config = dict(
    num_hidden_layers=9,
    hidden_size=192,
    n_experts=192,
    experts_per_token=3,
    d_expert=32,
    d_shared_expert=0,
    hidden_act='geglu',
    moe_layers=[0, 1, 2, 3, 4, 5, 6, 7, 8],
    router_score='softmax',
    normalize_top_k=True,
    routed_scale=1.5,
    balance_loss=0.00321,
    balance_bias=False,
    router_z_loss=0.0001,
    init_std_router=0.0191,
    lr_router=0.00104,
    vocab_size=8192,
    norm='layernorm',
    norm_eps=1e-07,
    tie_word_embeddings=True,
    optimizer='cautious_adamw',
    learning_rate=0.00118,
    beta1=0.9,
    beta2=0.99,
    batch_tokens=65536,
    max_seq_len=512,
    train_tokens=404500000,
    max_steps=6173,
    dataset='wikipedia_en',
)
Below are experts of layer 3 (counted from 0) of a mixture-of-experts language model. Rows are named gate (a neuron's input weights, with its number), up (a neuron's input weights, with its number) and show model dimensions 0-191. Each number is 200 + 20 x the weight over its row's rms, rounded and kept within 0 to 999.
Before each expert's rows: a language model's description of what the expert responds to; "gets" lists some tokens that make up at least twice as much of what it gets as of all text. This comes from a sample of Wikipedia text that the model never trained on. Tokens count by the router's weight.

# expert 6
Description: Mid-word stem pieces
gets: "og", "ag", "ail", "g", "ank", "our"
gate0,237,180,202,217,182,204,198,197,193,198,201,186,189,172,206,231,211,234,209,206,239,227,188,186,206,211,174,203,179,240,184,172,201,183,199,225,215,199,200,189,217,166,184,210,186,232,191,218,232,209,194,173,230,241,204,207,210,220,184,215,205,175,220,186,222,243,184,177,198,211,198,208,190,186,196,192,210,220,201,209,225,183,191,217,170,206,215,209,212,238,206,178,212,226,230,205,215,191,203,206,199,164,211,234,251,175,204,197,180,194,182,189,212,195,176,190,218,217,213,203,186,171,206,215,210,232,212,202,196,208,151,198,190,198,194,218,212,228,230,208,201,206,185,228,219,226,215,172,163,192,184,217,217,202,192,200,167,179,186,238,180,179,171,223,168,211,220,215,206,201,164,233,208,160,194,181,231,232,217,188,141,188,195,213,163,199,220,224,203,194,213,213
up0,210,223,262,209,254,186,243,212,179,204,206,166,167,213,181,211,200,187,223,220,210,169,207,200,164,201,208,203,180,209,189,190,183,181,185,203,208,180,210,214,193,222,189,211,225,177,200,194,211,195,233,200,160,231,194,210,190,192,221,199,214,187,180,176,232,198,210,211,194,227,195,218,225,206,230,195,157,184,211,168,191,204,196,241,202,215,203,199,193,181,233,205,229,215,219,217,195,206,210,187,216,210,171,175,209,168,194,193,209,154,179,205,187,181,211,179,175,211,191,220,205,204,165,235,193,191,215,208,195,207,233,189,197,180,218,195,202,186,184,207,212,191,178,196,173,136,211,214,194,204,210,197,198,208,208,228,182,228,241,179,202,185,210,214,185,161,235,219,209,176,205,171,175,230,222,198,181,230,193,213,213,184,218,202,192,171,184,180,232,176,221,211
gate1,209,206,213,181,223,217,208,185,208,189,190,169,186,202,199,185,211,209,209,208,200,180,193,235,180,191,226,199,205,198,210,208,191,185,217,225,206,217,191,214,192,164,189,185,190,206,230,196,201,229,236,191,189,209,225,188,192,228,201,203,145,200,227,187,194,205,163,197,179,204,188,181,220,202,188,187,193,206,198,206,213,198,208,193,181,191,203,190,197,169,161,208,181,228,198,223,201,235,192,215,213,188,195,192,188,199,191,179,224,182,158,213,205,209,188,216,196,177,177,212,200,174,201,176,214,163,197,191,188,193,240,141,189,213,180,204,185,174,176,175,217,227,205,193,243,194,132,218,213,199,238,209,263,182,194,195,202,232,162,180,223,223,227,232,232,167,215,183,226,210,199,198,222,203,202,194,226,152,196,186,173,162,191,183,230,192,201,180,192,192,180,210
up1,191,256,229,190,252,190,197,194,202,175,189,166,233,228,216,178,193,207,194,202,183,168,168,221,179,216,186,195,202,195,197,187,166,195,195,241,211,217,155,203,207,153,177,201,173,207,194,191,188,223,229,190,187,209,213,183,161,207,214,217,203,200,226,195,202,222,168,169,197,159,206,177,209,196,213,184,202,187,221,175,203,157,217,187,209,187,202,220,222,194,197,242,187,189,192,209,229,179,211,205,235,168,214,193,226,209,191,186,207,189,160,223,230,185,190,199,209,184,169,171,238,179,162,196,214,208,226,191,176,233,213,197,175,188,204,212,213,186,197,216,225,207,167,203,215,206,191,211,207,185,217,200,202,198,193,177,204,228,166,189,220,216,212,195,207,184,201,198,207,212,215,199,207,163,173,172,203,161,153,205,195,188,187,183,215,220,199,183,218,200,228,212
gate2,195,181,207,208,224,230,173,207,196,187,236,212,184,205,187,209,195,202,200,239,217,217,242,194,231,204,228,200,199,208,190,193,207,215,214,247,213,231,179,179,223,200,172,160,197,242,206,197,198,206,208,174,184,198,200,170,203,222,226,185,204,176,169,224,184,225,188,209,208,189,185,173,206,194,214,207,212,184,206,204,192,189,199,176,191,150,188,212,239,200,225,189,164,154,207,184,198,192,198,177,204,168,185,218,216,193,213,189,185,168,197,231,205,168,202,235,183,174,218,215,199,185,227,206,190,209,198,244,230,193,216,195,202,177,204,214,222,210,193,182,168,183,186,230,181,200,198,234,197,180,220,176,207,207,198,196,204,193,153,193,163,155,181,200,201,185,188,180,198,179,238,209,226,233,187,218,189,189,211,200,148,197,206,176,197,224,163,200,188,193,177,234
up2,211,197,212,210,191,142,161,208,158,196,203,170,197,198,162,211,195,195,225,180,212,219,221,181,203,227,194,208,205,224,223,221,215,186,205,204,212,181,185,204,174,202,193,202,191,208,197,229,189,231,184,212,213,229,203,219,201,228,201,199,194,190,229,223,199,232,177,198,261,178,205,162,179,186,186,199,193,176,204,178,215,200,211,188,195,211,187,179,181,183,192,219,204,185,176,198,177,235,225,183,176,163,175,184,192,245,220,199,215,172,194,176,203,208,219,217,207,186,195,184,190,159,203,173,178,204,196,176,248,191,204,185,183,174,222,241,206,198,180,170,223,203,176,194,193,207,192,199,194,186,236,196,206,195,208,238,179,207,210,209,203,174,214,171,180,196,209,245,208,193,192,190,175,207,240,187,210,184,176,213,224,166,169,195,189,159,188,208,189,236,223,177
gate3,190,182,193,224,196,200,178,208,242,192,185,216,194,207,186,209,187,199,195,191,242,224,202,193,169,199,212,199,204,190,199,179,180,238,193,198,228,187,180,204,194,198,205,243,237,200,172,208,205,152,194,184,191,200,213,205,201,227,229,182,187,171,198,169,194,212,190,154,183,180,197,199,190,199,185,243,208,177,200,193,207,200,208,200,193,223,188,196,192,175,158,207,195,150,220,167,225,165,175,184,184,186,188,192,203,223,211,189,220,247,239,191,194,218,212,196,197,213,181,191,235,172,212,193,229,204,218,189,205,203,210,158,170,199,200,188,197,221,208,171,190,188,213,199,224,232,195,209,205,203,186,163,168,179,195,224,223,200,209,199,207,169,241,212,175,204,238,198,197,175,227,209,233,218,180,195,209,182,228,165,180,200,239,224,221,199,219,169,169,229,216,208
up3,192,191,191,186,229,193,199,190,207,187,204,168,186,203,220,190,187,178,162,225,187,217,175,195,215,196,179,235,191,201,222,178,229,240,200,209,195,206,211,213,176,221,220,224,225,192,202,215,173,197,180,199,189,203,211,203,160,194,160,192,237,234,222,238,157,216,188,177,185,206,196,193,210,201,181,172,201,199,177,218,203,223,207,199,172,215,216,220,207,183,221,201,218,222,163,192,167,203,233,224,190,189,205,209,234,188,225,189,172,165,178,203,197,134,174,167,206,158,190,200,204,231,217,206,172,179,187,218,244,233,225,229,216,202,214,233,170,234,211,214,195,220,204,180,160,201,202,190,196,203,157,202,199,208,213,224,186,209,180,244,198,176,194,191,198,194,191,211,210,195,200,210,186,153,215,207,197,195,198,211,210,195,201,195,222,222,213,207,194,186,175,190
gate4,179,193,209,145,178,213,191,203,166,190,196,179,182,189,201,213,187,201,196,233,195,188,202,237,200,186,206,232,180,214,200,224,208,189,200,188,221,222,190,180,184,184,216,259,232,198,178,167,191,209,213,194,194,186,197,223,202,206,214,169,202,171,154,230,185,172,201,219,231,184,208,211,184,210,190,178,222,174,177,195,226,202,195,163,204,217,214,191,233,231,205,179,183,187,198,205,231,232,159,174,198,181,170,241,202,165,235,182,237,223,240,212,199,221,235,166,186,218,208,188,191,179,204,188,179,175,204,206,180,179,169,212,193,166,205,172,201,194,239,198,216,211,208,213,188,191,189,181,217,193,212,177,203,175,209,179,196,232,179,222,203,195,194,187,200,196,208,235,198,189,186,208,193,173,232,228,203,205,205,194,191,201,219,209,176,159,216,189,222,188,186,215
up4,192,214,194,243,226,212,181,196,240,198,229,233,185,188,188,165,220,191,148,199,190,188,208,204,202,195,159,218,182,216,197,183,211,214,213,192,189,178,164,212,212,185,201,178,186,189,179,181,190,224,212,204,204,195,169,195,200,225,240,194,187,187,205,201,218,202,206,193,195,191,198,171,202,199,183,196,191,243,172,220,187,207,243,189,207,195,192,190,192,158,183,226,197,155,201,207,234,208,200,179,195,223,233,201,226,191,232,215,211,198,170,173,195,234,204,217,197,244,183,194,210,256,179,187,200,171,216,205,175,208,220,173,197,220,201,202,198,218,175,234,163,185,203,181,217,195,218,194,212,183,203,226,214,197,196,214,207,218,172,196,198,199,179,222,199,214,191,179,174,158,205,170,207,151,243,169,188,184,216,186,195,239,205,195,205,176,209,215,188,166,180,202
gate5,178,192,206,207,182,207,146,183,211,199,238,196,196,227,192,187,198,175,209,193,224,219,222,200,177,206,174,176,194,207,196,161,204,193,182,204,205,204,188,183,168,171,234,208,160,213,210,211,229,189,193,219,167,199,218,197,170,198,186,197,216,211,211,220,196,184,232,204,197,200,215,185,179,188,200,187,232,196,222,149,184,216,180,205,220,192,216,173,172,234,205,227,172,185,215,209,172,205,226,207,202,217,171,189,222,178,180,199,214,193,177,228,217,171,212,158,192,224,213,205,236,195,207,224,200,180,182,214,234,209,188,224,201,212,209,199,189,195,210,197,210,195,218,199,224,226,201,184,199,175,160,241,207,236,195,184,182,206,168,187,178,218,236,198,236,178,197,229,206,220,220,163,176,203,165,208,176,202,203,206,212,157,217,205,175,180,201,161,233,230,197,187
up5,220,206,201,204,181,192,220,185,177,182,191,196,197,211,211,231,207,202,203,224,187,159,190,179,194,201,164,222,232,194,196,170,187,215,173,196,176,190,198,228,187,208,180,185,224,183,187,182,209,193,199,204,229,235,190,197,211,198,179,197,210,231,174,216,229,188,197,205,232,206,244,205,194,216,182,186,189,196,183,258,196,193,220,232,173,210,184,200,253,193,182,215,222,207,200,233,227,228,168,204,213,190,201,185,212,203,192,194,187,178,212,192,218,254,245,200,250,169,209,181,194,227,199,193,184,195,148,197,210,206,202,205,182,175,190,199,210,199,176,200,211,206,206,217,175,211,214,214,173,234,185,194,204,201,203,201,223,200,188,205,185,164,223,202,240,185,166,185,185,238,181,160,211,175,211,219,196,177,255,232,195,215,193,192,201,211,214,196,175,174,208,218
gate6,209,206,220,201,199,198,205,193,233,195,211,197,203,216,222,192,191,204,225,209,182,224,208,224,181,203,191,219,187,171,183,245,215,202,175,217,204,177,226,232,197,208,206,231,163,186,203,187,190,208,195,152,206,181,190,169,211,194,197,182,236,228,189,193,191,204,206,228,213,198,177,193,225,201,218,140,208,185,219,192,211,214,234,205,166,191,171,209,175,233,223,226,217,175,201,207,223,202,195,201,176,210,244,201,222,221,227,190,233,201,224,228,176,174,211,186,199,185,192,168,183,189,179,218,187,181,161,185,207,177,222,185,177,211,178,193,199,224,196,204,198,233,227,222,202,204,190,211,194,161,199,209,210,253,209,218,175,176,189,191,193,210,207,208,259,213,216,212,205,182,156,184,189,208,243,212,221,192,164,177,177,185,196,189,157,191,201,199,217,188,213,203
up6,228,178,181,181,225,222,187,180,193,158,202,205,181,214,197,172,209,215,188,244,205,215,171,234,196,181,241,228,191,192,194,192,178,185,142,206,225,182,188,208,204,209,222,218,193,187,203,220,203,201,193,197,212,152,196,216,213,161,238,194,237,187,180,159,161,206,213,190,200,179,207,195,223,214,189,197,205,216,209,194,213,191,214,188,198,228,184,199,207,217,206,202,202,205,211,184,236,199,214,219,204,203,233,191,217,248,201,196,201,168,184,238,188,199,190,222,182,173,209,190,179,157,197,224,183,188,184,209,185,205,201,194,175,180,200,157,178,216,196,176,171,229,210,197,185,203,210,194,185,223,203,191,212,208,170,210,213,189,197,207,203,237,171,181,185,234,161,181,192,198,157,207,217,215,218,178,221,228,188,193,219,194,189,184,220,157,185,180,191,176,219,161
gate7,171,213,200,230,220,233,175,219,186,216,173,205,225,180,238,224,232,179,202,227,222,223,175,205,195,181,223,151,200,224,183,202,196,173,228,203,209,178,229,203,199,197,197,199,216,209,173,186,217,191,198,180,152,198,221,189,237,224,187,183,186,187,244,217,226,185,198,212,199,205,221,180,219,212,225,247,184,187,195,181,181,188,189,178,218,176,197,189,155,200,220,212,196,195,177,158,188,192,200,211,190,194,201,196,238,186,177,169,175,187,189,209,186,228,205,182,229,165,209,167,186,228,236,211,207,188,211,212,198,209,201,212,225,185,206,194,201,193,187,212,173,218,192,225,194,190,238,213,240,212,232,199,179,181,184,189,157,220,207,228,191,208,187,216,214,197,215,198,217,229,185,211,185,222,188,172,186,187,220,182,217,204,194,200,231,193,192,170,201,205,239,231
up7,182,150,193,217,200,207,177,208,216,180,219,224,196,194,214,178,192,189,235,190,196,232,172,211,192,197,187,168,177,179,207,188,208,209,220,212,165,196,182,232,185,197,186,243,188,183,179,188,186,182,198,204,249,183,208,209,189,179,194,194,216,203,150,181,211,222,191,168,206,191,161,221,183,233,172,160,218,223,198,227,191,216,192,214,176,213,229,207,252,192,227,185,205,205,203,214,208,181,238,210,200,170,192,225,189,200,193,204,207,204,198,183,206,183,184,200,218,208,180,191,209,188,196,168,178,208,206,185,209,194,230,194,196,217,209,221,216,236,159,175,224,195,197,198,206,218,186,214,217,221,150,192,232,198,222,186,210,221,217,218,193,181,238,215,220,201,196,203,153,202,175,166,198,218,254,193,193,194,176,200,176,198,196,206,169,210,185,195,196,199,250,201